config.yaml
num_hidden_layers: 14
hidden_size: 256
n_experts: 16
experts_per_token: 2
d_expert: 240
d_shared_expert: 0
hidden_act: "gelu"
moe_layers: [0, 1, 2, 3, 4, 5, 6, 7, 8, 9, 10, 11, 12, 13]
router_score: "sigmoid"
normalize_top_k: true
routed_scale: 1.0
balance_loss: 0.00285
balance_bias: true
init_std_router: 0.00909
lr_router: 0.000508
num_attention_heads: 8
num_key_value_heads: 1
head_dim: 32
vocab_size: 16384
norm: "layernorm"
norm_place: "pre"
norm_eps: 1e-05
positions: "rope"
rope_theta: 10000.0
rope_fraction: 1.0
qk_norm: false
attn_scale: 0.177
tie_word_embeddings: true
parallel_block: true
init: "uniform"
init_std_qkv: 0.0312
init_std_o: 0.0
init_std_up: 0.0312
init_std_down: 0.0
optimizer: "muon_variant"
learning_rate: 0.0126
beta1: 0.9
weight_decay: 0.05
lr_head: 0.00699
max_grad_norm: 1.0
warmup_steps: 200
schedule: "wsd"
decay_fraction: 0.73
decay_shape: "linear"
final_lr_fraction: 0.1
batch_tokens: 65536
max_seq_len: 512
doc_mask: false
train_tokens: 241600000
max_steps: 3687
dataset: "wikipedia_en"
Below are experts of layer 10 (counted from 0) of a mixture-of-experts language model. Rows are named router (the router's row for the expert), down (a neuron's output weights, with its number) and show model dimensions 0-255. Each number is 128 + 32 x the weight over its row's rms, rounded and kept within 0 to 255. Numbers have three digits each.
Before each expert's rows: "raises" lists some tokens whose logits its average output raises strongly, later layers aside. This comes from a sample of Wikipedia text that the model never trained on.

# expert 7
raises: "-", ",", ".", " (", "–", "0"
router:128128118146099146194149115176121149088128073133069201189120159182102098101116141111150174101138157106147118124188153098107164210132120155129138127133135128140112097136134150117183059113097110077089109105197094157149132172147142076115111097166144111135124096137117141144072083107159158123071126118089107155162091139106112155121079079131140203149130148133107136100129182180109149161062110107160106141110114143102230126153171182141134146166100114130140110116139125152080120143148078099117116105112125130118136154130129063110140202171128154162054083110149067118111179117064133135133094141161154127042097117151088140160159105119190192154159183163101109132102111094145136184131157152139142129110131102139132142111164112130079133123118186102072156093124106103163211119104068
down8:138044116100060149076179131178068158094124162094128120134172144105094133115118122132061146096114129096150146152146189130080141079111058116100154173123105212117116151118098169157154088122176100099113136118150137074132180122125162155152126130108142100091128113129080177042140079180113070098119128131185152122089128110109133114123166135138188147107151097163140126090105078158109149118159130152106137105070177124145123126086138143119147104132182116117084103136125155076073149111184104154167149170085133092109077171130086123122174134130116163143093160114118140097139100154099184090162101141132102152169161138187136087113093169159141143126117159150211152134113167138170089161129111077202112102115221089192145091136156051144110132156144117134149144105138105130185101096130125
down9:127127109155155136128173139091134156121111155093116154148106164131122107085118123134156167104108130138171109108112146085161154119106122175110117121104141142157114120141042159070106147172095099148132109128147108152145128104144145127166079127101117104098102174222092037124139119099129168104072103218121170123133180125152167090101082072108123110184138104083120154146134124130154098109124111123169083153132154103170145116180121077143109161133076138159111092145130065123135113118120146194130136105119137154122106095161135103119171121132146169081108108171151042156140120152120123064165126161113137131168140070077121108118196166114115077197073187081088184205158138148081106119095109142114139123097148117116173134144146174100135142152093121190073168208115092139108180202101066
down10:157085120144109152157080126163100116098152080080101173151154164151120093130111127087140158153152109135143094159166132151127169132193047134132048156083128122124116141117106191172123168182148121130147111111079094146160120126075115056152151181134113092109137108152094069063118132104123151060167079153155093123075105173105104133182160189144200141080128159163128132131131135092153127117142126146115197106100078126099132097141148144116103127123099100173123129188158110091110147095138113174177067151081131086131096128116141134133133137112174153198088060077151107201114145192124116136157135138089106154139142138074143109092124158085077095148083125076135178210118166088106166157118179109140190113166108098082098165183132106148108121104138163115098170097142147115143146132122144
down11:112098079132140126153162117163092065093166190133137080135148143126133167143175135124096172161164118121143124110139127064087117087152091109140086169161135143144137138141104144118141109161153121183133127140169066110156137127128103129111130096161132121121124102153049163154164146108119117203083105101164118119167102108107220078136142136127055094122157057081115148187106094163150113148201104140152129129144148144105142141150134093113203168140146163104113103156082164137149110107186038160171106082126121135135158154150102165083188133101123152138151110104102161078215156136138141185090175145130116121125119158146111160088108125088096138061131133044142102110205114150136073078085091130133122107168116135125161125153169094145118124134125093129096094127050136119062177148086088
down12:084159083117181187089103152146117191176111153128101125157145157113107203116170091109116105131115113094113129052133178154144175163137092148168173116128200072118132105128123173127136150119159103148107083135083099160163117097112180128080089125122155096119177154124131099102135243095117131101205077120139167068114151117092109082156132131103116158115103147102112193222201126163100168142109110159151100108112182111120119149182068118117130134089118111122124139149107134116083085113093114117123133101068157100098153134130152069083111129112124147141131163184146121090162119163146134099095131103117172186142142102161130079110121101116163105110072147174141115112108090100082179162088095124109111139136086167184103181125079166085114089155117119168183136167104132165113181102124140
down13:196087143123167162115187144117074168123117131157148163117089167131163157135142101172083084145130153135098103138147151132142080089112134164090182131086136148156108132108110138117076127152062124135080082110096125132193106124147104079171158176127114080122081101128111082160112091103107126162155098187133140142171078075088192159161120151149100175172113095160075163123119082156097201123003179145118116138198138080130108107175125095084156077091127117154083133158126070126111161115112110181184164128100122157153133106169128101134074110064133112111162114131146172128184117160118107089090115181163101136176108117130116111130108131103144081079095111130121144168119141151096165156108098138130140144142132137124153161187183058121149170154150067099105150118090130121190156128154128
down14:123138139152170140120117153130179058146118120124137089061167180121133157129102165201115127085091185118178071118122033130087133160127113113113134099181086117128108167147106163102115106116168081155146105094069188174108105056062077110142113098080109132160138138187136157082140068166083121097148121108164149133099104165126104074111087111136068160139135083154131167088143171123136124122211160120173143137099201146138112116134121153146122087120131140080125140068102104118196072164104137210159126193142092083153107150126075135129112149157116118101124117130141127133161119117167102114137118088161143105121121103138146115162135162136156107061132142105088130173054090140122117111088104171183106110110176148096115151162146175112115132129161179136140201130132136105197147135168161
down15:175148097123106158143108110098154122093085128117122142149076139052101143148079148166114074101128118156125103166034174126014096136173150126114153120118188116138228138152110084168078134175076174121129156065132138213099147087131152126132171147173127125120096060124171163182113153111141110113118167118178111094151192114165123087134111119113179142142230106125126141143144093121138127133101167121103138128140142126142135107135146136098108225118125130161166108117162102117124118168149199115139120170141109076142146111118117162154171100134139145068137107092147171097141147167122141106113080134083134101123127137152115132055144137151113113102082118111095122081124109140093128142105156121170096070096196082141119087116121100150108075135136082171097181097162091103130152148177163
down16:133111073181186127115102128159095116125125101108166076112130158165137139105118135151145120154100208117093169121147131038137177138142124098133103097084124132123157148171099153150137170113167062095146103171121058199147086157160164133158230095198167135147103188145114139142090152118164092156144092163124189156102109110127035092083099136147051122152190156175114174052173101134126139141123126105145122110129157124096057135166060166126119107128070151159108135117108137122064134071105123167116116127123160129109142123113127089080117120115142142193106103116151122172135107143122198115093134154129099157133115161134122177125140117186099145091077109037136148135155154162097131129169160122136085124103090160148126081147159117154142145090092147101101108094099122183124144123103106
down17:101145186146165150134110139050117087099169169150099115130135118142096105145109148120138126136119134105117136116056089074169168107138134110097088169132140045169114127163186142173124176129123141088160148086138147153102191194111111108139116161164117102112128043125136149149109122105142134159150083124153096102157157106167107166121125198159115095113162126127134155132114133149191093141216101129133102107073132132103127144174178123057097168157119077175228108097143116103129095126096126139142137116145164145139122103070098102175157115112073183082116123109168125103116161145134130144136062139139141118130107127186145102093154079138193097135154112075113128084141000091150155137125122114154113174086115134151145100070149148106089136171139173162120094133131097153065188120155097
down18:082117128137150131127195171126148179171117127132080186196158121133103105144109082108093108112100084144167106081122118126157165087125141165141177183129132142161135158114109146142105156092170137160119206110159126127137202105102111130112059151161065146125120125104114163137078118151114127131105079124134103128127117115163129113154162192171147186087124145053113133113177101198139089087138127130110141100076118090138179089072130114117100160078117166086056110157108181117146162119126109104167105113167114169098118118190151174155174138101139046110135093102138123163095108162121150113195116105108135166080119065129162163168070168145123167127122099042108201124109131121125104161133136132118102119165074134094141147119161113183082067092088169178137112091138089093134159144154106
down19:200102125117129133096078132105079144174085098178096110158106160122145105078090136158118112079163124147111087144124111084063169145134137153161105119157185143110115031158134108154162099196153168084079127111090183131106122146152194156164174121125096133159119157155129155119166111101155165093094133139088104101083144157057135127106198145082138178174149110122114150143164182142114080085122136088126127179105143116157106102141154179139139149172065160102136097098143122161153125141145138139130130137126143159155100163159067072146104143121142127116066134151146096115043104147124123117102121137125096145153138100157131042149186115136140145109175124116139094159120099167157049179113113125112129091104112205130104113099128089096141123150128187162161031056113193125165143112147120
down20:144091127057148133114080188121148128119132143096122127075174080118190117189076109090157121143094138214185105164121076144093121112107176103168135091119068125142149131089110101073235134144124176123201140145162087151160121155092139090149107108143152141146105160100152112152094104153136133105113153119082142119122116151157174137134168140083144157092157114103092093117103111136045033141064165149084128162147128110107132152156183114131143136146145133145112114155131099152129157133109139112141096145139163105140125130149174143127189148152165099119104158147118126107138100090130091166059096124151123177158101131122165053117148063159094141087192141146221144117116116103083135093156076068166110127161122115209108104122157137107116132158141115172146130127122108158102113039089150
down21:116072151177115140128153120134129156181139149113147035126158119131120156109128091120142090203134118181147218045072158113137148132138135121139101108114102104166138168148143165083105095088189110147161131118158144119169097124095165097209157108156096081149126113113166174187091139093147126073126082104154121089155073099101094136109161144108118174147135071119128141152062120140049140171096134143188131141175133161163082144092132109190104176159109186162149074146164084184091094099142085127128122103123138130162157122125091153154106107089120141132164126097148185148119112121149177176115140136160090109126112122176127093135083124086085132108117168078122133177141139105109084042125140143137098204102108147153131145106100175140137123181108099181128089073101104118098072139126143
down22:139121169208119113097157141142194091085131087132161087135093146071118180131144093119153138138073129171132120164086085078134111122177131152135139162110162148162062109117111149092194067116141114106085139157089126104125150124156125100113141152109143066125116076124144139149153155096156140179130081094123124133162113144106146096135059180125170154140108151086150139160109134112088104162167165115109142123148179136115130161129127131165164146206166131096096122110132140172123121151166184174111102131068113129154112095135079132158166125126089153095168115116120123105127158053129110100140128054130154215132071117071168085089076108104155111177153181103127141195140100212134051173121155137107196132134173170104082117057117141079145121128140054084114101117121121098153145124104163
down23:060082086175157103122109124118194088178109082141077118157201113177102112153130165075123213118104130152115111121082143091130111169141176174094128096090188090106160156140099149110139120077159116102103167154115156154175127108138057089108104115152112129165129092146103107157157146141121145140125088187118072143133164087145064166082147104155187111135163113075136131114124106170138152137131092125162139187096135130139145155109058191088133096099136179162109165156106151083113061128161105146150130140132099121114145154146145126168255124125109098142122148164101096120120169109169113156127122126139151177131166125150156117066113111153104088140135113074155139092162123124125142161122096130185110115154101131109045108106128135078123108098176166179120125076117160110143169071083079
down24:124143106140098086136069115104139049096217206155079109131185142080079094122177097137139118093147089133130127157168084108123143143138133050128100123114059163093139144071163093102130127130140207115141129136101115109157154148064107083138134145154148114134158129191156054196101104084065141175134079121100135168155138170144135081157109137117121083153130106126154146101100131140134103086120176154108127074168126079165145127122123163136090174069146102122103075057090167135159101175201135106109146132147133105142176095105095157132103146139123065171117112151164153164096163127136063139146112137155165157139113162147118111105208136177164122137155123140141121112101113107128171107056123092111130104095146208095170109066153151148145134143119099133147164143170148132177157107156129

# expert 10
raises: " ", ",", " C", " (", " N"
router:144162135099108113150116114081147088075096123145137159145148074117152085141081077100123152112182150113139148142123143180132163127118161132138212137112108103154137140104155157084146154164132124114108097124146088117190147152187131099119156104152167154037134137081135094122054112102112099140143125119104164148226111102107130163110039091118141169087101124134181145124120201139133118106086119138154096224138127160085133135198081146101195148146178125125076123130159110134130142130098088127086112096127108144090154165185148108075153159169157137117135099174170133145095180104038090171073127155184134111134105124195111112122096101080137099138111152115178115149141137132107078136165149075144171127101164133146118155158133138132112160159081129145146156117107023127147187121149143
down11:104190139128095078102096128121109123138094168133083147157137145103151125127052039080139112079133180143142111122153143094138125200139197108155138080138208193114125156131162132115192115048156153140142128159158102101126123052103102110104147142096149072140123142124179133172142144157103109125113144116081182097127182120154142122077149155128149105110090101046099174105170073116052109147109098108130129107169127162104119153246122076129148128117190075145161128149138113129095180131122105122112122066113089133167143114123154191160154074195083155137113117164107133142099117089119078127176136098116113162132110125185149087124176144082127159116152108151201123133123122094125154105093115080114139134150136106117125181180078096137114144156119116153147114164160097107159117166120141
down12:169176125117142156113110057100142123150193196172064126108093127156136134130151118192121116156090090139098182186073130109094102151090143146108121169121148101124098047143126131137174156176085159158070164144115107120220164147111089061134158152146172165147101064115148140143102168143127109142107107144176103121167153097108085134119207127132080094192122185111151146148135098148161111115140124147124070076121138172141138115109091133109156105114151139087208104137096125114117143153139151103122127098141140143080124067079155099055112141159133075137174095078108105134119118174133205147156097118142132125105135164109112095154070036165117131089194170155171141074123139124126118131114111153096122148139099157125188129117166172127127125074154135157122114098094112135091131071077156
down13:162148163079102105101150138160151168160166181130187111134113150125132135118166130123129131095105065176137152085106170096157152116073131094117066141158155134131148122124121176196091179175098141152049107058138162153125128069123146126083132126145146164105139106106095097199145184144073100143121133035117154137085089132100149123118169153150107103087114196125105125183092193108111155123173118102134132132133127133130158188169140055118118150088128165112085178124126121155100077156086121146114109166129132135123148123159130129186077125154144123199115135139100133131127059178126173145163107126124111167119126101091120099093123109134095104123136134128137144162049094135137073069183063123147126122128143119175144109041160130028132139182157077102107114092108190123128164154131148
down14:095100146119066106142142134138122092105107142096137138096165142113120141126142129161092098141156090162148189116154122082099152114152120121161170164072138170103194185139118089116120090098168136100111080102040141083149072147126147087160084037109150152132135108134097118166075155137113159084163183145119144125115140137149169154182150099125129112088072171177057127199124124133119188180132121118135097093154178115121143094140095119133077137087140170150155092098165180150201165083151171110142113138131130156138169160145166160092117178083168115156113134114146092134131111129124152138126125129089168097118094120117131070096099080119048186112034131150143128132161126148168121042098142130212097136142119117135174111139112085107149138166140100132110207061138115160156126105155111
down15:090164140162072156107149103112102130104120157109112127134121179192137108088124109161079083126120100101148203077149154118135138178163126085160155114097093120111183154101190129158180183088120142115104105127118139136151049146126161131136156209059148111085111147142144138127139126131052094113170147082139133073128114134145096111209114156187104115125170124143139161207179101161116106104128144101099059148111164061098095087131154107124170163120110079133161104146107163110141156147143178138128155141063123116152063164116120173089122062074118145171109101153113115151089126126156124110211094090100143162072123141126145140128103116108156107063151137199119123140079116127208118116094133077156131116086124132136154096200138109162128150164151121127088098167168134126138082080153139
down16:131181170187091102105163099178124053093161127114137171125135124110085167149121087125140119119094099133094128085121088077151155135154185155086158157166094116137156156098087117163174105177107177182111109174085131078141102172135150139133087121093101130138139128170086091152153136125164129120120167135109137137120145146131102104152119185135157136122111154162123106101173122060084132127219124117096123125095139119142104137098151142134136101179172110069113117084092192162153164127070135139162156129207100164119100124105105151232084157200067067107146120104080170127151105101152115171089112043083119120062076153170147109162061132122164138167156154116164080176099173188116112121134117098094116091140123126093148089104117112157133107135136137098083089174150153153133113105159118
down17:116138129077082090105130100124082173188135136121157128129115139170111151103139140172208143111129125112114116112119125140109139138126137162112063132094129097127065116108101077132120097094117099112124097095146135095148101148146095096151088120145150087147125129161153141176136155131065143151143190125093069125103187136107148069144111157043125071100159134100140191152167132110019195123187082081104174140116075077152111083060167144221123116132098156144160157139096094131107159124161146143119138116165088103089084164138107139114199149120107158105122128068132127093170160121088122077144113151125156128179134155122076080118159177173110154097182181174175137087065191136119154154131142138104159137093142158129120119169152116148095181109099104181138180185130119117139161114157138
down18:144118139121142153142122125122140187146128137189140162101087125126192125126103168139143116143139118158151108105105216164158141080118148135162101080154141155120118124118126093108152114161102092153146173161087080102177170109099149120143104182196137123145158112113106120115107135138151106089119102138145098069113128091037073113173166114106117144123159180089153149166143099088149190083194076121103145162130124079134174112109131143119082128123170119176140162078097103151107080146178072195162116131112117111214078147103153117153135173089126172117033121167110144129104097090102120122126102097078072084203146060147093160135183127172163131206136128092130084160121086106140198120130161121077158082080110127145094144157078161117081121121090138139122097154124153096146104113124149
down19:174140098125165105139092115119129099173104136091101122121127128111090167077097206121121141142123080125123131138104155091053098133215150138158070097148107196131158093152123136068154125168081114138105137121130196097085121123145121106162097079148109101114052097183130153148144177131105132151112102158140136127119158076070146136171119154119128131183112128127141163134140133126167097131209146119116145100191143101110109158107048158137189190127085122107131169107144142134161123107097183206070161100109098167067098134105136136135136139157132128099156129108110139131184101167127134128072120112099122123090168125180114087154122118148106089151129147126114099137159128161118153103098173138111109184151149157130029123128055222046096090120122166134173162134173100143173144124087078
down20:140193101109134202146165127085133047110103140105138104153165111149086111076146136148181142115151137171141108148082097095129166151153138111084105140151136171120084169139131169089074086134209091132168075097151077156128149237145103177213140139122110111126138175112151138122111097114098119095151050078147164155156096195071152198126127164094071109108097176163126084134110148129128101148174147119108076108113099162150105104085144147109078121127140137162097157150113116107115071113145139149119123105170084133162144110112186097150194178137127116142149159124155070134096158091087166136119131173125124117156102198113145136099125105108149055131135164195130162149122162130128146176141067134099158108117110103131062123143120146127131166063076105142099108122103109150080148103120099
down21:103131148157118124149135093115129124129094115077205099101106140104181088085124157142101168111106140198121147126128149135175136146091078140132110093165161112089139082150097157113105080118083125143114161131132133155050161124089096146155122147092155137134062090148124091162141172195116116203103117109098131179059164150121153091150089155138150168133150107112135103121131083182112146196119162081156120156151187112069139131085092069200122110077141171066117159078142152100154177151092128139147175127125139187178177156113150105141103118125141085084168121151179118160129162084095109128097126093160147143121107096171105157122176079125137132134094154134076152176079109087164145099116124159040189124124119131080169182163123170070099143130094136166062093124107126089115143129152171
down22:117129100180099122123129122152152093125127065154097111129131134130162111137086136142129096151152070158108190154163155122079157144146130146134083166064130105124068143151087169144115126125117136128132105084135143147126116170144131092173155118137162055093173112143145122204173132214141172099183134095179104051146097115143106077139171075139139106155124156129082144151125117165091144085083164179120099108118115199142175090089177157105087081141079135089121185139126148121101108099102121137112115194178074105103105190180120145093157060072099108119087182139088145153118161158105141132104132127066126188085110132119120147111121101146140101059095088102122080139098105128082121182124152136099128165152151145137086153165181136154103126172147194099188122131129178145091188086110156
down23:111169181135143067148126046147114138158068172158181093114100105105166103115084089154182171136128132140159098183066135095105057123124123141155144094134119161059134110143179132134137149121142098212058086111135150151119102139110105113165131133118137113163159203091127116132101097083088164116135115154181108151142168126136161122122095127142137144189098124141141119104183117148089121093214095141141134097206166096137157168153091131164131107080124114142147138213180152121154119154112157102177100119108141121079192197068161160114138098087109136150095133129107131106101086121105118106094108110152085116129169130152187154077120103126147140121106123094087126095149147141083073163155117067152083090095131084151164159120094142078082193135194189120073113153130141120155115132115116
down24:115102195169116085125124120158175109080166148170141126147176105117127144141147147140126103140155148097085200134150220134103163186079112112199111170064129130152105171134149159139084145121162072170131071083108084064153084166129082139135086145192127158141170094073126106144131083102116149165147084124130139073160102134078081136129118147173143112095125129140129081149158108140066093152145099027081086136113090124145171087109156143097117177087109107085176082168125102121106147119175135103141130106142104125087196108154180154100136106098189152145154137154111153123174179097094072154146111113084085152102102153106171133123144160083081093104099147149124148134098144139132131122125102152136153123164196089118127113167154113108179164179119109097169162088181081093126113113144145
down25:098114182122124093121193119071126112141196097132110070140162134145168152134154162116105140144167183119169115102122147089125144154139125132159154158136174139135140143138158113112070120171157148099154126159084191105136143088117127074144110084162139211155080163162151114116161145094118078122178091068107187141179181102105111096163156131123111117068150171153156061136122129069152063133132097047177064106180119130082157145149070103109112170108164101114161120104134093137095105126104152135126142075184119070153194102093123101073119108112087125145141049143154084086171146156098127117151150093124122148142104160122085180078190197106134094128114059113116144141132157129121139123155163179141123180122052132112155120096131134136118182087092133141135096145112084117145154113116174
down26:171133139125110152109099082096125134133171117080168162092166183132177187144087118161142103139167104155150123121084137125065059126133149108134071096076108117137131097087051115113102198083128114153091115161133147185086121119150164137087141175123098099128170148118073125165137182062172131194138161128123142118117102136079169120108098189099059110106073134119123173149156152094093134123128150122129143078125137098178096097213094182119182137132066082131085054134102158114096122133095111158225085066131102100110166120135110157129131117157073109105178104152120122075140069170118152127147137161137146191090092115154111158099166128144127128128110092139146136134126116124082139098139111163135146075117140176171185191171105160120135160127161132123130143169146149129168097136116193
down27:104109156138168118133125071067103111170106172143160179076136149075156084109107088148177160114122133093131148160167146119130132173124111172124041129148109170105070095127082048139094139150106131089152116132132131184118097177107135109047150091122094136176172070153144149128119107136144161111077141183119107090145117155100220115198111123079094166161186108147120120131114104094090122143105156145166180115158140193145096125123135132147106216100092094114127172130137174136136079172106152174139112112120101127145119188069083062142144121065179114118113144074163129130103121101179106150142155122135101108134194091126165080116106135135089204101153159199120149085124098097081141107065109113098117095127122157164123133163161159116112117142137161127139141133111167154097117131119186

# expert 6
raises: " the", " ", " a"
router:127163090124127108138152152146073148126107135123113158140171089148192147190142153096101096014186156126157175137100103146083117134133125216129145086103074166133144127156149140120150068124108118070094055109193051146117152153138095100135091051125154205145127083130139177186075173058079135127108131098162157106123148120136140116125131111131095182104072174116155151116101141131128124163091149148164101159124108137118163183132156168117117129105121145141107122140104097139153110145101130112115093094127128137117137150162160066071118215089121144099088071149142104134125129176108153146059131148183128136103099152115129126101116117111162146101124108158142124132123083140157125143127106131167162208143149095102138139170080164085102224128114120133155146082077127201130133103068126
down8:153133122140142133122146050095209157126125143129167180132113076095118124131112179114092122149158159134084148090169132106149143118145112168112101067073153129126079132127051144080105086190153124151214170154190092168134146140094095094123143112113129077115124067112167182128109138142106097095138102102121172136173160107114129111162109159149112156069102211113096166129150134108220137122119141167127126119138168190141056132174143068141122133172106131179125149143087181099159127181160118156113141107120118137118143172127163090124079212100124119110119100147179124151101106078139111177103062125106088133174206193178094082117142102129112132139079154144114142105127151131108080115131117117181132133133098131142137125120125100103121135109127045134075121157071099069132125141145076
down9:111159117108181131065187096135136097150102157082140144156128119153098117180134122126148175097132120130140166054200145111191115110147165135151109096122120094147134156133096158110132147103102133146154130106144120151177133114137073165121167137136128129155141141109129196115112143154089126186085102137115112129107081132084111125167104085098138089137147125069135145065109109164112168115118110118163084120103123060106140110133176096143090115084164137138231118148096204071114087123093114149108085117179140110155072173136055151171167117082187141155157191149111174117111120110180113093068101120127160113111101185087107149115113190134098128130103117097155104104180139099129095213134107066189123093193097087117126113111119154110129193099077167140089108157142200127124156192121146
down10:082182140102087086149113175135176105078100148101104182192135110112040156157093114167175130149140117158122122154175126145113172106076096076109110140184163059138135166127073108124120105132185071118083107156108114148146109110118157162173118146119143117134109141071104102145152111150117123144156087170090094123103109109110153138199107097125109152152123109153108144111203106204087132123102147143144131088160154119095127152145151099124143175139159071111079137178098121075168141126090120100070145128170097106128116218171103203139180131123129074171127118108151132090141122109100148107150121152097086051154111118155150175141072178142090148139093114198079159158126099115096125166175126134066061104158179072175123137151136132108110092121098084155159150119133141129181175130120154
down11:137110151173094072163200149119129170129097145109131139119115164143107155142096137122132108100125133122066121129142100116129158096066162121110107086094063134134087135174096137129129157149174167111177107147146128120139188133079166130087114115123072155127171106102139137105119109155120121194077141177117153108058138159111119111165107090114128128174067143111149105115118168168145119177079082133131143141113122161088111155110188112145137128145168118144138069136159120065123094132098149175137071137148125171062139106095112129171140152138240173083176103124184094139094114144108134078140158147083097068130142101100084143088161123113161144121124113096063096141149142152143168124122159255152170069114140161133196123144146102105134103152150237109096112091121120085140102103117159
down12:159114154155108085111091116141083121143132142184156165116137154073113135167059111122075148058117079150135146146132144165132124111131169158097141138113115180125117113090115124140143108076148132086096096150165139150148137125127154157110145137167179131135141143098117093135145154102161138111129203111156138129104183109173079066119146123141116146127123161154116144116111156152143100202255158170103140125139095148133124086174132117108148099077143142141140142107157135177033147099099150141131054129160115118130164068121107102149102129099113162103091131107136093119161083141048120162087151135132186136119106149143144186139121107170116087130179084077130106222128133174067147152111112102121172174116152116127099026150116098124053148091141077111069159100155159087136119102137172
down13:141077194139113106120145161130170173175145149173164160136092103158103137147177121156105146164142107068149090105140167114200123061212071148161129123140169124127077188107050149118142147117175123109144140142115171123132165138077103117127108134156080146122134101179130133131069074124156136160105120135130118100192139132135111115135102153117130090093142085083134163096094094124158195169051137146146129101114157093078146129078115134128132089122148090129183149160154134140086095128126151108128147130125047085157093109145095131131106114085098123147141132173161114126109055195095103090156151117085160075156162127111122142122126156116141070154153173147103096086059207110070122136165127174099135158113108157105179074055150096156144135127112103186191123135187117134139133158135063
down14:177127195113090089171117130159131111091086151139172134103151127120110112132107073166192143127148095157207158079154150107124144115087070186112134201182150098155129118112205076109200192113152150182115124165181112141163143090152102191147131115069117115129152169213131143132111095094156096152036112162110083172154102111133121094135153086151102083133120112168104130134142152148151172123104130078158079176126086164117107117108175096135141088124045086119140109088119171113146068111113156125187108126134116162126136172163164117128096078081130108175127143159112119135155104092101136172114051129162077131158089070133090088141169084147166085129175155127128129140158124064087135123134140128098128154115120118112089130108124149161089121105139096139110148127153129138093115144071179
down15:092130132123139123139092161148144096119087113089140133113133106101138122169167123172146107197133139145122144109152110130212093155126164127154123091167082152094159106149112114144123154150113111108105166117111125097194110175150084087109116140124149125118140116140126122111182097130099096199174105147133136119106115148108096130106094124137128104118174046114082140148071130098103125189094115130157099153142100150134162174128205130145174064205168136139127149132067097103089152114176074153103119107105104115240080146128141135154152107150175097122140088120146093045136109088147130146150130136110134142143114090090158123110193123132111129150064133110157156116160174174087091178160197064136228130141076135175125091054141163110162090129160085162114041118065100107112122135148150
down16:124117118154171121154110141167153096064106097161137138084069138141137122098102105183067086116110160137051112141205130073097143176087084093145154152159180126131103114121134123140144084109164084101137060176157147155124132097117127180149077159137119149163115085153125098152098078198090116220091149116095096151094106066039141199079097156146121134124165109149166182092118172148130173122137147122114115073112146142156135172198105131186151070133131150131128140137137104143061146143160186145129111124091160138096115157182116118136096115151134093132128181137108138157105126122125126128136066170164107062056149114153079167114153155154110157151062135113123154093106135124188183158148084158109185120141100161108141120129134111121146104157098070109161128131173150121067115124117114
down17:167155120106108120133183159099141154059140069098218076144136172106147125103070129125142120113095116147212056113139102114073066086125178091147147123126115109147147171132134106087157120120178130175110091153131090133137093144156117119112153127160157115147187151105123081096134111093167122153104112164141125116122129226145111155133138155127071095161241067104157135092115163174100164057098100139113172128131110172167156100129106102151199090173150114129102127093133083163174110130105120184156111132126098144150165146195158106118188129136125141124130119072130155141124175124080104125085125100158140093147160087151132126155107148114102094133147158101144104095101154070093106129102196153143063142095186133109109182089117078133144095104089151094103115132127112186131131170080166
down18:136132146123125093136167141158139169181113074146114162183126156143093120141051130128179111151113130081129125048139113133153188088089135106050095152141123125118143112132201113058099170122078126154146055131058106085080139097129160169150172082133098155128160164137158106184148098143146147110158128163099127143123098178115112125127153129098129127114188169120182151111090079118189135147186080154153073181127173164083142118161131088158108112117165113073129158149152105201142154159076034122089123105147118098124107092086145073118193154154135120130127122131165133128147108163130177138085129183145058164097110141169107108148134105085120126147122092107171105134069100130190162111075105173124082145154126140155121194098140084128148117117121139116094120102126196118118071131111144
down19:059174114086100090158103160162119124120083118091140127165113094097078190170159102181147109192101166210164105135074140127098127123168089153080151112162131138083131076141132123134143111101081055190163141158109150190179126117147145149180125124096106150195101094115090119060076129169136119162105131123121136100198073108150127158138124110085094107142131156165139160171122133116148192117197111113153127125148136118106121133185139043145126123137198150105141090130138195103174132166102117079119129128069104140127105127128084134191142080150147087150168151133099113105161160135153092097096095129074123140102081102138165071182130126154069148061130117135097164134056167112087141128149121127133091111139144127169144152119095152122065102141161111142113135161165107165084158131093167
down20:105113123135127142126093153138124152130115148125148153100131145193184129110109116103134079139116091084134124133085139168123190163148161101134161127103116155131133146214090110084107168131122124154147125140139140153065109141043167108131167135098091142105143166097117137126144081121142120104133144086158117141138134131121184180108132154164191114117216039136160146086136132143169151158122046152145122223105115120100149124188077146069117093135134118124061149100136142095129168135082086097138188159181095090104145118121149122082136124112148095178138145163016148187162117127194116118074137072176094101184109144128147103129128159065111207178138137153109175118143115108116136106121123118105063120077134143076120122162154103123111067131111144106130152105065109168094120103138174
down21:119155160072174111167089119156159103184159089092082185139142083164173159105171113144143084231109153146074105180089129115143073121152136182143186194131128128084181137180127148074134182155107120100116134072111061180166162080118119147114169164119129117107086126116110190132130141115121136120132100158149123099157137096089114057131141156127134101153147133078113114112113123159130125141162097160163131104139126156131134142081070131094123112075119192120085142124167095081115152064093191107136127080133130168127130148114107177137116129087144144105107095061103120146178098121057117156084089124166130159132158135090114140103165074174127113157101088172152154155181122096064089193123074108158135139105129157140128074104100134099116141206162104150136187104166095110128120166126127
down22:125127150116100081113131132149111094082126101136137152134196118156077149157139099119110133184113127135085117088148209177162121064143154133150085079148174113167118124167089153139158107180109150111182143162173160097132187143106159124098107151109154141158113176124072130090143170184128125198075115169084116162081085112081138121131091053082139117143159086083121116092125137124109175129137152107098137236181129126062107125117122078172197132114106055096114109124179105093149171120140096149105144089081192105152142134076101191112127158151153189082147152126117134160170112122184123117134104154097135139064095209132103134134129155102121106145097146128065107156120104130125090111116070144115152116113119178120121103122217138117144095077131154109145156142146088162138105124085135
down23:120121132117138094143138112112117141073145080129096117114106117141080121134134130135099123159151130113139140090091142175115172134144146099081117145029164151099144129150102139128089154156181147119142117122124171088121108150155173152136126130154145144146137068145043082166135132134110127160129108111183186114141148151121099148115118054143143130207103122129160099150143149174139129161096115129038167212135117166117117113200102145162183116164106151091043126145123169077150083147134123131106153108112141132041145126166128122118109097130159174150129102162178112092126112122155082126141120085166122064074162126053117095110128127178130109109127184116142108144149139116164100029085197112075173126092167211144120157162132140163137075136104157108129116096195097042121140157162111
down24:176146148153145142126211146142171125109183121122101093154121173133094135069166163050109147149177156153118137074120034173127109127111110068174134137114095096142126151133112081122165113192113082148126135149112102138130167115107117149086154095212125152105070149137100102130104226104054149113154087150152070142096127078115104106151128127143163122091172136091187115183162138169081097112077176125112159105118115107152141165149078145115136137184079138106079177164139145139130128099147161140165123157212144094081130056139158135121142195125174130146116145136143163200119108134130111084118118129127116144122122162159152133110095126139170084170122143125126164161154095118152090124072168109080097119105120141079144088062138069149135130088135098157135106162101075101108081162096107